From a checkpoint of a small mixture-of-experts model trained on Wikipedia.
Size: 10 layers, width 96, vocabulary 1779, 4.29M parameters.
Experts: 12 experts in each of 8 layers, a softmax router.
Training: a variant of SOAP for the experts, 339M tokens, 5435 steps.
Below are experts of layer 2 (counted from 0) of a mixture-of-experts language model. Rows are named router (the router's row for the expert), gate (a neuron's input weights, with its number), up (a neuron's input weights, with its number) and show model dimensions 0-95. Each number is 128 + 24 x the weight over its row's rms, rounded and kept within 0 to 255. Numbers have three digits each.
Before each expert's rows: "gets" lists some tokens that make up at least twice as much of what it gets as of all text. This comes from a sample of Wikipedia text that the model never trained on. Tokens count by the router's weight.

# expert 11
gets: " D", " C", " B", " L", " R", " T"
router:142124105139059185127102078142131137102164163120146117135157116113142192158130113137117138121109131147129095131153134185163117146144124096137128131103109156086110126118143170126115122154116134123193129136141095136133068140114099103112122126151122119131107123137179132137106149116136119139
gate0:085152124165147120134135121148160136113092103136157093107161092121113067104100094153119102123115108137129117105121170120151124151123084121151132109104107093120093099117123148130120103131142111126128073157117178128121141098125126118124113074160149133150141126129103134139150173072149097143
up0:118169162157147122142103140125103095091119105152154116096156071123114135111140099134144163172098114143115130121101118129126107163129127120146110161092098109082122147163085160132104110069130110154097137116111169114147146141102131099161131072147127139127160166117119118143139159127137122125
gate1:105098099122118057103101140083146140140165115117139154144140102140117135118084119091096086139064095149096106128103059119126138121126108140141139126119135146144115146120111144123110103145097132120109136132172130110148100156097144150130129148109152114152159107088108175090133121137115140125
up1:131171144106143196157157124163103114133109120165123118079111154150130105114154133128162158120151147125167143148140163138153129123130159122098111125124108103133138136143131120117170126127168124120143094122077134136153169109142087117097128108159137113136104121184143090179107132109110120090
gate2:182120170127144151148073083130135120129078122151126111091092144079119161090164147138106142099123133138100116149133130094132134148155104103164164113143126115159176101155112092113134108095113129137137107108116141120161140145122157117125115137168094142112149131132167128118140142169136166132
up2:135158147091151128111088152076176127124143141106098111127129117138088131159093144140105170146149149116124117117145139138133154137129135133109104100124143130143117161109082099107142133106133161076094131097167101103112130133099134117123183175065112135136151130150097107133107126108173136125
gate3:124154138133182155128150097109101158145130143132115127132124104152144136108114142162124129127155158143138148126128158136129133115109195112113075093127134120143150131148125188129147107149136154115172070120119117143120176119150135119184148154122124120097103118123088113120082101139086095098
up3:136123121120091092125109198152134116146113113146135138111151177114119131167133104114140140157084132138101141127120115131105140164151088137130165159127136161104118117128123067111132137098109087131093182124148128116143114148120089131083116108130152095154141114160160134114185135098138147118
gate4:103117122142112137146081091136104138154112113110159095124150151119115137127103093088163113094098140160115130124135092150125113158157093136171130141148112080160161087136173099119138124149098088132140084173146117123155113084100108156099111143138117121096106166112147128114128128152123145108
up4:171118114110104126130177148126151123105128150110111122137089116148158109138129138154128126157147124104119103140137180119110132153082131128087104117140127150103068174117092175107113131103151149098109182093126130167093111141155138110142133091129139154136119093138112119133175166100145124152
gate5:070178107141147103108105120089111138127156124182119119118153175107156138100130158098095129146134122119124116142073117158131132125153135207137177098159103136125108140130117105149140122105113101147118136124117134089136114158130100113131142145114150118152128166166164153114133144097144138116
up5:101111145133121148121122155106198116098103112125110126136137118132139150119144125181130134128154124088110094133164158102129091140134126097131106123113126119088114137103137123146146170156091135114163119121143135126106094095140151090152109134133134153156088116136091123160071171157131088181
gate6:115124141161147087136133114112090114156097150088172121131098182135141160158126141138108144177167180135089162125133133159126092139136116117131130102142111132126133109120121120194131112130187128145134144126117133119109090162129108103122136139099150131135131166112126097121184118100161126100
up6:112114128132126116118114185128110132162063115190127133123192097124137095121100134092119100101088149134096093087118145134103173123160103102148164153154125143126110123107102145120146119136146135157104137140089099122169102109100110117141152099136125115104085124138128136113124139144158128107
gate7:109147124136105103111091132102135143122143164150129152144130146127093152126147156132049160141105151103136133125086136108099105160128143118101127105148109112070129112130136159134155121114108128158100089114096129133100113113169157099144186109125138179112099152141130080144141133151147118101
up7:135140130124126142128120144127116128144176077099114084115123147146140105132118121129174103090167120148092109145183085178143131110114143122170147109130108153172121115091110132125122154139141153097136155129176142151155143142134115145082103139139085080136129103123122156141118105097105160152
gate8:096169108140121113109155137159137113106138139158141156066109124127123148122103101145100178135141097169107144092137118116143116128102119117169133089119134175145186106103126150155141113124152136161148104129074132114174132087124100162107158163140105112138117136140080137134114129127126124105
up8:139097161108109084103107148108110118120106131120121129084108120105121116127070103154102108133140125126104110123126161149118109111098161115187130126148129159093115125121158109141123186104126132137153112102161108149081124132102110125049097105155138112127120107158162116145131140078123128114
gate9:152119113120094117153135099159133111073142117121126138147103118100143109113072138117141122160125100144104165075156108150102136183097151141114134152118135060074153142146115098125122134114120124108123139153130114134098074138149132105123142113138148107086157128161094115150114123108134093144
up9:158100114134099105158124088159127117083141112098144132155087119108139111122081122117142118181094094165090148096116112156110119170100147128116111168119129086080141153135115128114095141109107124123139133168136125150108076133150114111136120129156145098100149140140097109132114133110131077161
gate10:159141103115090142130077124147078141141103086106144131122139103129148147133160156155164118126096125135137147132095062125143121121135098140132124115102096099079141122132116085152142124129127139105154116147117154150116167157150131124123121193093111114143124137167181174098129137118130152122
up10:076062142132156099108111124129120119095121142142136106141098137131098092099081115096099104153130151151128123164160200139088137135148153128158108120157153152120108134153178165133133150149118123148104170102141128136134107143154161163119094102134133144135110130125105121148101135156122113137
gate11:163107107164150182150120139107152146127104126102130141118142164108110116089103134141148120133126149104183142109099114118097105099148130156130141146169122124144119108119179091131123123149146143169182125138142099095122111093179107129130167178105121165110109097127142099130149109149124143155
up11:112151144124110080108126103146077087126143130161111121152149099123136122154154125107101138121122093152066118151163133159147152148103133093121138100092109147123147129114099161115118154092104128079098117109097105150123137172083120126140119087160095110123130168144125108129081147133126112115
gate12:141149150120121100126102091150137140151099123126161139124132147144149114119116165112176104201118097115131107151115143157144145132131103119174136141111116101138124164143135105126142150092105125136102163159161159129109107144118105139123131054150107141098114117098132191134089103108090134123
up12:127139115101123129146141107092089129169152133128093117161142125094099104144167170058118115135137127107156087122148162110131131105157142149079113104169123112115120166166123146118160142156169147174142113139115133149104158115111105158146124137138122108126144113109092097095101105107132096131
gate13:121175105146170146138141094166125150159142119081130096156116149134147114134124095122115099118093138117109197138140152157121117149143138155142095075092109128191113138162124147132151148128101111115111103119135149125124153137108132088108162109118129115130176138122130105117138133150128178170
up13:111177080139156161136148105165124162129142116090127102148122137109126141113108108129094125120088151118117197144137161161122096160155130126125098070079122105166140124142115134127162160121130107114134084125121114133099150135122132094131150126099110103125167134126113111089127137137136172170
gate14:140101134149176112145104112098098103154123130139130117114125134129133086089071126178097129162113130087097123092143177108118147128130133155125113160132071115134117110131137099180106103113131098144141120144117171130141096156129140074143099115140095157139127152127130089125088119103123148133
up14:120156097111116161117142131152135129142131120141142116167119131146142127136178112093139157093116160153124144175076077139131127133123083159115123101122132133076144153114145152089135152133111138141049148151091094115116172106097139162103132106138150134137115130169112105126135119121142107098
gate15:127157142143107142175092073105144130104108185126122119139135114117155181085102149091132141140126136130112122149164111120150136082123133178099115133150117119130132147158148086140117109109119150145150115112167169143144131099126107095130123113121131137100116124118146129169197120183132132134
up15:120165158175111142170131085110138158109101156111130140143125117138157158109105147108119147164118154131092103126146113110153126093108120183117123156155117119126133137164129090173115112105130120164136116125172166146127120106157115077116118110121113128111091135123151124139195134181134115151
gate16:093093085149123161112134138106119110160096122134139153143137111110159141108105155096109093131135164133113159085135147133135134118163126110147138119120141107147111115109079152146070132124116132128167066145128171122124094106140168173127117155132082111126121140172099127154149117112170109143
up16:092111079118120159162120104152122104161114133130139137146126113127090119122140134098151102133131136136121159157162153156121121146140127158123144188138118074162061146142104141119116131106117116129188108135116158163140152142117141143161078144100105113135097132110109130115175087150151113119
gate17:124108156150145164133119090164144149109105137137116114158125101142161169151138117115113118151116148125121107151103147092128140073167119128078106130110146162112176155142134108109135094109154136138081120138138087106174103149156138103144134159152151109120158122160105097128123169148084098113
up17:139139125118147108133108134109120098137144121160114128118093183152110112124094174134147103103120119115134110154143114136133127148110119169144165117162144095159108094134117123148139147189122146129182144150124150120113209156119159160125114121117114162170090155132139161149134089096118144137
gate18:145084111105108149137114093174116104128158125101128142143101104146144159167092136130157109162103094127126131127140148169148122077153126158141095152140149065118091132143129142133142123123097080138101089147135130134153164079119121149119117134127106117135145098085136120146121146126120160182
up18:120097111108120146124117113158128110105166098136106155167117116137154170183106146135159109139102096131152154112144143162172123071123113161135120170133134078108100119136134127122117150117078086138113076138104114143152150102099118141130167118144110131139146111123150091146136148111115134178
gate19:112122112164111142131109080135173130112138145132112127105140111145150139126140097143136138106164094124131084093110130099146095143148119111099082120144153144093106118129078117158080108162128085145115120138118124163154117149161118153158117152175136095091103136162109090127106160158127094107
up19:139117145125130136130116175130121130169140129101148134141153158113088110077098144122137145145094131168150190120168131132149146132136142117160151131104111112151100127125186114097170137122141122110149137178187175114133124104090102110147106122106108140148122089090135120149141115112123138169
gate20:162143151140133175138168096149098120133146132184125071124131116114090150136115162158106137104159153135142143128139104161112165116129143141107133093090068190129085125124094155167112122117146113094115140093116123154108109124156138147131139140115106132137122165140119136106097137120157117152
up20:170147143164128154147149090132099121120155091146153095120115116123091155151125177135083121168160137142148153144135113195102133103129136123141120126098069172140106139145105132129131108110105121097095137110128109135120105134148124157103144129104121132131132152135152122117073127145157162185
gate21:150106108124115138144108123121076127143128129195109163094102114112126132158123063130127137149077117146103135142132112122148158123113144115139087109153169119164115165159118135101118125158137123127140139089107111110097135132113110125112144161136213095128089120117139162150107132110132120107
up21:136097109107127142098116138129111133145108138135091146083084111119127172125097095118109152135085131148144141104189147078156141065112124117133121089130170149150075142124142129091141119167128114137146170110120103134114152138138139131105101146105152152116134111119127134132163160098111102086
gate22:118162137145128104103149104153161136085156147144117118115097125073132107130112136116094148151138167141107148135158149144148116109134120107109163129128102118076121125127161123142118115105111140083125095105124096141166129093144126144117142157163110077144123158092169138103089184107127087151
up22:111156115123131068120128168139165086110159140142131109117136122064099081148117140138080133159170146109105143142133135106108110130163163138164150129140154131095120161144117079146120120115122116104178111108141129118173128093127112119101159140127138101169143144138148127123142165094149108120
gate23:117103136094101075123172131157161139104111130146165137118120115121140161089111141127156102119125114147171114120160164153158088139140121154093151129095170101120123135140120136125150084125124125152090165127152108139108142161131126138149109130120140124154112126142154124119126089218147120166
up23:134105102131087091119142121167164144114130123133142115106127127120148161093120136120137133098101115153177131134174107166173102128124145154111124116116120108137128136129105143119145084137151148130101174128174113125131143154159118139135117144133159107185096140122145148152110108204112127190
gate24:113117162116162107113136118139128145134070097148131166132174146130142145159165100161093157132141087119122148111118093099174155096136107093156129149099143164100122098084131149151075119121140145131118091126131112084131067146135147119136146131155126122131121147163151116133161125106117151132
up24:129116116114115082100161103149132166119080073130112145120138140130108134179159104159136170124143106114133105161119104080196180095094126125146138167111156132130126115094149142144105103105146159152151134135140103107126141142151154144156129137141134118123110148147166123123162121115093141107
gate25:136158148122134142152170094096108145130123129170150124113104136123101161162111130126171132146143124079156121144215146104133142137144136103094108127153134133171135149157074109147109102159103129130137121155139122123097077146141113116127091094138139143144129132113111122123090169152123096109
up25:125141181107126119155157105134161118121079125165142118141091158123127124139120074141167105112178125127154083120174178135133141125133117151138135086159159149140135140131085120136095106144110102150129126127102136113104140129137165129144120118154174145145144119137103138129154201103133102140
gate26:164146170133142123146120149146140140134112119116123082106155086113109148134147080186101102135118134186149158114140152159127125164122124133155127076126105156151120106126126098119146158158153120104152127094137097152112156116114139090114141142132132153078120111162156149154144177090140117141
up26:148128128138135125157109156130179125150120069124102114141159095112114147149131145177073124165098145135158112094154125163143125143149163135117131082115101150181121106137120135118131178140157105118159136104146157142130175113132116121109106110115153124124109097157156150157108153159150133092
gate27:120158139155117132142114134182134138130153100133131135157163143153123119184142135107114127152126137137106098131089127177120106121141092171124106137132102132118084121123156118128091115112124169147136128144150093165110092145092119109112105180063139146086156173112105152136098118152125109148
up27:114115130153110124134148136083140160150111121102094120151128111122172129095125139180140095091134141122081116124160149124148147115130189147136119104120125157102157141131102159133162127138123130134081109130129137136134142172128140118146119088146085124163094108150106073156073126123090100099
gate28:108143125125123151117122177150116145132118108111124143135099182126156124141173128120122149104141122145161105137126095118103087101149130104067141136118150142119157143098130165114152106154181129173115161149115136152149103123145117092118134068116112171144130137116077089162132108113133092140
up28:133158153123102091155169143135157115123103087143127154118167130135149141090153149143207126120109131096167126123103092099135117122124095173108126097126121099148126159132125118136105111094120148134126134141115187101081146123125150141172112160100169134113139099164134122137121116158135113154
gate29:140145141122127160140131137051091167157106134122147130142121116129077143176134132100117127189074137132106134120119083152156106123131153076127147128154126092127167136117131139125119147132158118133139132147144123128144117089096153085116152131162139105193146139127132160105118145108140131132
up29:122117120141128123105118124204156110111157149106112120106149127135164116060097127162134135053177114133130124111155149125082141129149111195165133140131121161136098110115123122131124128117121126100123115101112140134120141154127120184116111146079111133101102092128109106139132122148116136138
gate30:125086122144102136090154150158110139137124134128110156128090106053163109138125126142160087127117121141114139132144139162079119155138126098121111123124165171123104111145116156089152124095130164172136190092133120147124112116130139138091130167147119174163119142118114110101147121099114105117
up30:115137104127080157136175170156109142097143129137157160104097131086151155138135139098109168146135140131118133144119092169127125128119163107124141186133143137140099128086107148133116136118131177187135185108109119132107129129145123111115115155111129157165113163116112089128109108124124086093
gate31:187119107125078168126132105082120122135130117101119129123128114137127137136114180126163108152149104123133156098132084116101070111125122160094125158114111149126094139141147134162130129166185139090120153129173122119159137127111131098128097145110124125111129105130125157147104176112106143180
up31:134145115127097118129135126139148143140175119116127119151192127098114142140133078091108126116127116153160152148146088136130111173135192120110141100142115177053147141104136150144120126136113128122157121096136095127099092154118109147099089153144144083141085115145129158128134143102131134111
gate32:113117121120120134138139123140150128167110123107107110116162151133152064116140119097105132100125139179152126124126136165138156152124113110069095108115170106090150142121153132140124149112147122090132093143118125093146077149114094174143115092139093162108121102093082098097114117119103100136
up32:096104156163125076099157150119136093127113136121169154167130144089142129101141135103108114120101100149161113128145105134156057156121113099136137118147155115160166110112143149135144124111143185141162100173148132102126093151106117120131107154169112105119116118103103141126162104138138117100
gate33:094155125141125131135154126116100146117180117141089152086073126098153157138138141108125104094069134127126132155089147142169104150109102116134138125135100139158117125107075114083128159096136123146117120160154119148136134164116119126139158113168114124109116136096141179067122126120105136142
up33:123124110106127104146149129115115175124108122100092146119086112102072133106118144144110083100116123092164089120100136142111115157134090141127153150132146103171091103135151156113125128119133125150135173153199179122078166132126126143140121100133134140120141125097106124126086136159127101150
gate34:155101110131077167154141080145122133153108131132152100086165133121152139122084126122136106157127156139148120127142157104112147095136183167117126143145123129136095159119141093137117182131140141104161135115150141102161135093145081127126158120067180152127100132122156126131124100112116109131
up34:122151131104149152147182126100139122147122140169143105143130124136142135141114121136133072147120154140144169122132163111111158148149171149109156158147134142142117155104126063173145129143153115133119122122204150131148121126149089183141150120109123150134083137138135132092114083109135094139
gate35:133110152096133139130126130130172137131106146131100137137115143134160095109135101166123147100183110129126120115117125114177188200133126141098100153146133141132122151097139115131106089146174161129160135182136164131176122108114139143150159113126118131139141130136148088169138113093094109138
up35:114126131123118119128156121118103109123123078118127167128140139142089115130139116102157109137064132134092134123124117143081116072088104118143144164108159111129117139125078113128144156091134123148077102113108121095084129167124147150128106108095129139107152127139088167086144126172143158158
gate36:137117158136091166117173122138149107130156139094131136123154127143133165135102131130138131126097123132120115124145121111121138147112160115126117112156087163041100109082132143142118150138103140109114141147134056120182051153145114124122105142164109128131107138131147116115138106123126147162
up36:125137157075078120166097092165125134116156143142150160193087126149135137114160128145156100080115107123099106130150116146152135149140130116120119147120162163091120164120137141131142128135113125114076119148130148109139128096126067143147110137118146156101117153087111134150152113140169104135
gate37:108111116096132068140128091128133120157144101125062153133163165138138137123116122074124119074114123122118132116140114122113153129124116142134135115177097139114098117128095138114156125108109129119122163140106062114156127111157139128168097136122128092132086108065113113129101123102166131114
up37:155128089175110105133124152130116143116141116088109156152120162086140102126174099097107103118087107077118136119092119118114093134114128120112140125094132072120153102097134114133133154125156149093183113183115153112112149098109159090125137126145137116140095139113135147111138124171132094135
gate38:114137140116125108136167118138142119127130124162149153132127112129124117169148128155148157153116115084116140143156132131142124084139170178136103127147126170155162129159084155160126108143121122121107064119137174124068111104136103155161133154176161151105124158117144155110163149123116093111
up38:124140104139131148129089150119106132123132130105113091107116143124158097075109129109150103106139155145104130111085127135107127145127079102128119114101154071116095116132162085099145149126121122138172205142113101143180150150156135124123126113089114122123140074139087118111115120108134122159
gate39:129139111133131139170094157163129150131108100100137152128138173157156131131081128103139097170101133133119124151154127136098111088116104113143088151139145116168145135110153142133077104104104159137110157123125133142172146103101124102138143120104157128062132136145085160121151088147085138146
up39:112115109155119124170139160163120141157116144107154152128115157105141130141102095098122110147087130151120120135159156143092094113108132108113097173115137095143113137126144158131128109116136147159149134151149108136134171097080136073122137113094120140076130152121066128101151104186112138106
gate40:125152092115115087160164100176117107148145074133156124127154116141124130118131158111142122141079140139096163093085136133098101105119120123188138129141097098106085104140168129109086144105091120165111137120083123122127123111141107127120132139146148178135148117121139145158151119100151161139
up40:113131163148178160122109196102111129097099148132121136122108105124151125115105111164122146084149113120165123127145147122156186146131101126104116102151140118137165100136126133155162085148192116094119138167135133129154131140153143117098132140112101110145122106143145130099116168172118152096
gate41:129139112119091136137147096185144131125156135131134152131149099096128133091136121156147116110122123093136106118085107101161094113115122156160111137128088109072146163149174145123104169152125127128118145156098140094104167148144130135127122067116174125151140157092139134128136186132138110152
up41:134163123138168093150115154090105125149065098108124119098107152128122110132097108125105101120145106166123131161158132147109158148141157087095124090167168147156122092123089122161144101115133122134145106114147146148160089091116142124126114176164093125095135113153117116127108162109122120109
gate42:136149178125131130096163126114136103139085159113119155171142112112098122136115119143122111110129115120139164115182132143093152151181144111102143119170118121116168084121128117171134167129123121118114155121134049098149107135109127109101164146126103128138117117124135111119089141188120103123
up42:111162137121138150128139147165133144072145148144129113108140135115140147135130147134162159130167099158169073136148113100144133093110127164102131125089136119186133184128112142088115117142159114130140119143126163175117143064127161138142092137112160115143141145165163157122149111120119130115
gate43:145151115135119111109115143106077163122105129114110104157127116130110105104105159124172126173156152110148153148115103084121125173102143102171132141107151097112128092122133088154180116138170107130149124139147138123108135129114138175128177117121078123147099122132184126105143120103115119167
up43:168152142137096150118154149144086131125089133106103130152140101114144051124130130156146134155160122097127141122103124103112140132118105165147133126117163088097134099085130123126131125142155109100158056148141132096121077127137118147125155125154127148173107151158168110098143124144105131113
gate44:126137123120105154171122110127101111143074088112130162116117088109148170119097125157144194176080115098110114139132136084121123124104165131119128099112156134091138128130167130085104155137132142098133149126074102120106106153124136132137126141091155133116111135113130097113090155133158160126
up44:108150124079102132176101145123166145122080098151145155121104093088123215132124132147144171114119126112133114163121119108149146118127173133118129104125146149146152148132158140083103138113116168133154099128112116142154139123104140124124124149086152118101149151114126092107078137143121152133
gate45:135082134120133121124088106136125099101131134178154104126140129154133121130090139140129112105159102112125130118136133171135150110152148136150177173117102141156102137125172188080128137102129099102106136089134125157130116133145150109112123101111095176154111153129093100100137107189114138157
up45:147151139141158117131175154097132142173094127087108162142114113102155129142161127135149134139123127137146156133127098077134127154134107120088116094126171121102158125163105067177151100170126147124120118155146135100127130124091128154147163148144162118099115112141168127167107137084124112133
gate46:152128108175118156147104167138132123155119133101134128104144146115110101083082153152138160173115091097150132149153121129118097157097088164126122137095106101107166081129140139105092161141135123135105195102145092135135124103139126147155156146143127167087151151137139142126146117117137132151
up46:091112139166126164122100114099129131142133120152167078110133141138154154102031152138111141149111129147119126124106154125128122099099127084164132100148095143171121115126126111114100132118102122119107133164165113117128116129119114118118111167176166145103130121144098114125135086115110115178
gate47:105144113114116162115142152125095145137148149173161128127100111099099128126123155105091132179158125150094143140188130138119112142107134138155165096133102128141119082115156198133124076141137124122131154131150139125093117131160084164143098120138171147102121139143128143084129124132124094156
up47:142088170152117155129132073137115106094105100106149149125116122126143141133114095155115158089095129113168097126088163120157120104130101107132100136140152123103107156126095122078155184110153122150151083133121136104161094111099158105087164119115118131153122122096095109128134139105130127118
gate48:150159127104092110103159147105142120088092134120156111099104112117147107135141120137124132125147138097170098147153166126144149148113163191101127140150174163140108153144088144143127092143165122143139163100143158093140147151164166164104145172150133153151109159132109099114123126138108135139
up48:139140150132152159109136121162092122166126127094149138146139116130114112099151139146169115133063145180122153063109104149136137096152124163165121140158133107128144117136165123112117112142111108171094089168127087169119146137093149125114128147111098129108171094115149154110153119122137145126
gate49:144139161129094126148094130138161149139122125124107114123168139136160094134139089088128126110133154113096117130181115154115128134136113183137141124127138093098106136106120189111167152127114132121131130113134139162100055142115148073146097128134168176100165133128118119157099152130136116110
up49:110170115143094090110108119172150121117114136134121163124169133129140148122138115131129141075147079100137120119135117120129102147125158140137114118091146111058163156105145172117134137167120143128128106148124214116140081129145108161126139133138146110137149120129133151149107108084140118093
gate50:136139094099118113127167159157133114148147152121146077162151109121198105118108148119129128123143150101123141126139132173137141135133177187142127114136153115133087127116135065137110123187127119153127147148123133169142131159108102137149125139134127105117098085129156136132130079161131138091
up50:164136144133141079107106156132100111091107123140138126117160155163136147137158108131146170127101108154170190146105095125136113123133101093106102121107122119130156093143106155130158134117137138119047160106116133117110142145152143139128136150089146151116134136161135161119089118116158176104
gate51:106165161175162105139150108161138108090147122156150119148114131128112121105108106146096108198110121130087112148153113145139092132123147155149099135097081125119099121117136138143135134133134130126168117118145115117157119118115129098140115094144164150102130095115144183131098150152162128060
up51:107145152188151097123183109167153121084119107139120117113119161152107111108108112137093098180118126130073084130128097130114099123134148134142095146095085119109102119137133113107153113102132125136158107117156133118154129114131138103134101102113165128126120085116143174139097131151149137078
gate52:115149132159102140106113092163111122158126137151095139166111115125109144152124183118146144158162142106108138130164099101133128101175109124108153149146124128127087138132076164165052113133101098148140152138113115127136128173168118128141120092143153107128130158121124114116111153105146089157
up52:131129152136113126129111098136128152174116109113105175151103109160131132143104139136140110147164113104110115123169120092115125107200123128124133168138151138132098098129083178174076116108103115129135178134116103101135130165146116092111136116131122110147142163097087104136093138100111107146
gate53:135152145142152127093102177151077117152130137107109103133130117161149108124131148125172155143180153161130139118130099149114164127118122140150154112133105131151127079126098077155123166170144085124095124109102148160107135093097172130114154107139104144151156132148139117131178106116116128100
up53:113143144161095106122147176158160148144144163127115133149119137122101108154139147103146124140155127116148103119148136134101146127107133165087128137134169138151168125164115139111162141098172137142137155102162120153100113141148133178156197109145146135138108088119165118090143114175089110143
gate54:135140145182123101150136102101124116115138121064103129102096146149181097141157130124115163140120109095103120162119106144140134154110145116162106133141122101146075121159099099102164117149098164101124132157145150138150098151174174118124150124097152137147115106129119109157111147126091150156
up54:138097125112119151111130154098147133141135120191127124088142165094147124096129149112113144114136103129128124139102172127143117121115132130116180132109118119135190116129158149163135140127119108190167159143158128132116163145101133112125105081107134117128165137091158149066131101136166127164
gate55:090129147142122128154099155152171114125121118140155107133141111144146116111103120155144122132142130157096139116170169115171168092114130159155133123149125158170085122134139077146152125152164115135109093121156063138145121139127115188110106137165151141134123142150118112121138155075115159148
up55:137134118130125102117177104092122105121136108120107136113133157152139139138137136133104126128126120077174098140078103117086101132149138094118123090115130110073163129101117180119129125098089137124171132148088214109123141125152146104131143118085124109116126105128130126149122117131136105083
gate56:153126122104137133140109121134120124134148100122111097132136149108153111114156156118156134147120115176101141154158142132108148139111162146111117098118114109179126146105146119116146106121194133088118086121125061178116128125055125146127112149124134090097122104094154164153139124111140159166
up56:128120135139115137131167129116123118128080087114124156129133123157122173121100097133141126105129134116132114089103086129100099117165119104110093130135111139068109103131123154122131153157069130125135191119125172092118132140176165108099122146134125164150082144177146113106133140116099107118
gate57:140088076118129166133109098152113161121108125135111155125139147128121143121094122099121144126092121127167133108135113166138117121119125119104117189098146181143113099135144142118142110138119158142148127066119110131111164144091091164140108120113116084128131131130126181136084149111123196116
up57:122134160098131116095161124062123150141155132104123165138134144149111092119141115140159144144140136100093126136137116168092158126128172169133151100120139112164137111107131118123158114097143108108141093146145113119086104077099125146126155112121141133123145117073133153071156085129111143166
gate58:125117055111149063133130115169138097126141125133134141128119147158126120080123154072100150108096115142082106131123150129127163115116124128139137148160109127100137144144179150140161111078128109128092167163156129088153122092147141125127152125102099123129121139090122140109125136150128152096
up58:151093123109155167094115135135084138096142159131140150119128089110137116112133116129143112153111115117119161117138179105110136147182116093117136162117140110081134153133173165115144099156091096137136112097104160148131108115135137100113090094132171126152106109128144149091166097159160144152
gate59:121168095103095096137107156135133149139130166117133124124117138085171116094133121120109088153131175128167098122140100127121130149140152148098139109161164134107110170136131147153148129097133146154127094115100131136091128116174135100149120145101201154128072143139120086119138120148152109119
up59:154139136108145140131116078145081103139100101116146124132131099145079119144116114154171159112130067129118130111148151147111164156140149178168112134115136145161137100126105157139089136156130099123118099104153165124113113121102107157133141134111109100121161123123142162146102113091094168172
gate60:129133114089107166157119070127122114133128126117105071132099085103131121089131115087129116096160153088119132138126150136124098105096158137097104090102088162167086188113157139156130158158153142099118121126105139149137136099121151090130135120121118128149122125116105112114122096130149096106
up60:103120147158112098106159150144103124124129119133159168084137147149089130186155139151149144153124084164144115125126116131160166140162100127150142162130145098092146118131112107132119118146115115168143144146179113108165125146164117148113145141147118119097147121151173160171106154112089156151
gate61:121151146116122123107098138101126119101202107152147067112131146120106140175113127126131088100145101132133123118107110151126137117133133118129168132116165143104110132146148126126150116115177131131133146122164164112135098155134107089097132155169144101144094088154154164170127143112124153188
up61:103118078116116127131106069121082116110129121125123123146110139129127146121123116125154060121088118078134094106100118106141119104121144105141134156110128109103087097100104120151132097139129117150125116152090182097127148093147105169173147130151120126079079112134132121150109135130131107093
gate62:119108120152142213144173085117130144122157110121129097156132136130085126170120124113081133118146132140134127124117146146130144119138175136068141123133186147100140129104139115156100112131094183110118163085145084127115168147129138107109139135120107122102112139144147155134103127115148115119
up62:088135125164120144184199104156128128132204151115166113127124113136157151122115117136120136155153109141126101101137110139134166120147160147144097116164142159129086142159120139149116124110102166120138066144181097151121165134136132120148127130110131127094154143110126126125129130159139120104
gate63:108131121149073129175141099125099154110114124141141093120114147120127110115133174127146110123121151116130121112108114139146115090097166140097124120158107103156071121141125138125153141158159143121112152155207084128142149131124138089151104188165125122148122113132153140109104106095093102126
up63:143137136123170125091117168162109124140153131149106166138142115135130133137127099118108155116145108146138138147118134103133143176141077120141136131078134141106193110128135111124116100092121113138131118074047168113114111147127114156123172061089123118123128153137105121136129137160140128124
gate64:100109172098153126114131163161139147137099144124140162125170105129158125148138131109141142131106116155170120113136130120183144126119121140130085132154132174151109143112118170117125057113169139124125107112111198120142124081126129129145146109146118149111162105145094094102119102106096123101
up64:086124156093140125111139150156146140109122132107131154131150123106164132128128139101141122142082138163165107109159142112181132116110113142145119134161159176145124143089130176147131062104177148125137096119110168120147111059138142102134145120142135138128163110123091102093128118123103121114
gate65:146159123114102108114153120154120140120173075084169143125121140125112166114153145159177144102095141159082089124102057151121099143153133160106134129140136172112146118120120152154148102135114116162107105135134154122102108171131103100091135134145143085122123124121115099125127133133120135166
up65:096083140124147140146106144087137127145114147164097123123111125115141110157117132094088130142184129154166151151145150103118122136093092118136150124104157105169140123138115107091113151125106142092167127123127088129185164095128141167166123120132123164141115127166137106136132082154122108084
gate66:103099158138139129114090166111155123115090141075123109134109100122093052132121120131132099167117154135115106107201135157106152115113114131105133120148153106091137148113158141115134101095163129137091138135128131162092100132097121134140095119145155120117105109110137144118135105120188133131
up66:152147116093120154106115109136097111125117140165128156120106133128124169151119142130086117128093093131103178150132111094122147141146128101145148136071122132060169151130127119120137136144090146117131098125104111132161149134143137115095138103141090119199119137129144103111118135199128155149
gate67:135136149142115151140070157134068161136184159144145103123132160091148138122110156101113142139143108136127135125130133148104093115138192179096139144133080142114122146133156129157158169088103136110116123164126122135150142155124136139115150135138082107160135149108129096106098149140148158136
up67:123118096127137114127163097144168075112097112089130120140129090140096118122137100146122090102109141127107129125126137122134171120117096065165125097145176134141131089096103144109101094167151125160142139078143130130102111120128126115133087113103168141088106100155139150136161129103112104110
gate68:120098122113146137143158107152153114154131139126169152112188112118171150110161139129128153128122115104129144132075103161131119150159140113120116140125160104107157134115094170176094136096092118142127110121100063106125150124134111149111110126089142124108190090109120123092145156105120135122
up68:138100118117153116148149109162151134140112162138182164136184135125160166111184137133136148109090122134111152117094108163117095132142129127111109144114155102110134147107110166161095113072086125152132091131129085108121149115151121136150124144112137106109163094124113146080140139128100099108
gate69:142158096124138145168161120157106132147127084117152148156128138105123134151134106131111133155112119152132165144097151091139120115176106057101109135111072130117120140120167129120121153133131140129114110132115177103090077105101117114112132112104129121103170135086128118136124125170114069120
up69:099118117143128132092103137139140157115130159112092107107143127142131124085120121113144137087143161124125106093137109153101125119105147165133120093161180143139110110125094125149124110120146119138153137154155065184149144130153152150140116172155090148161080115155119150148138153092142180113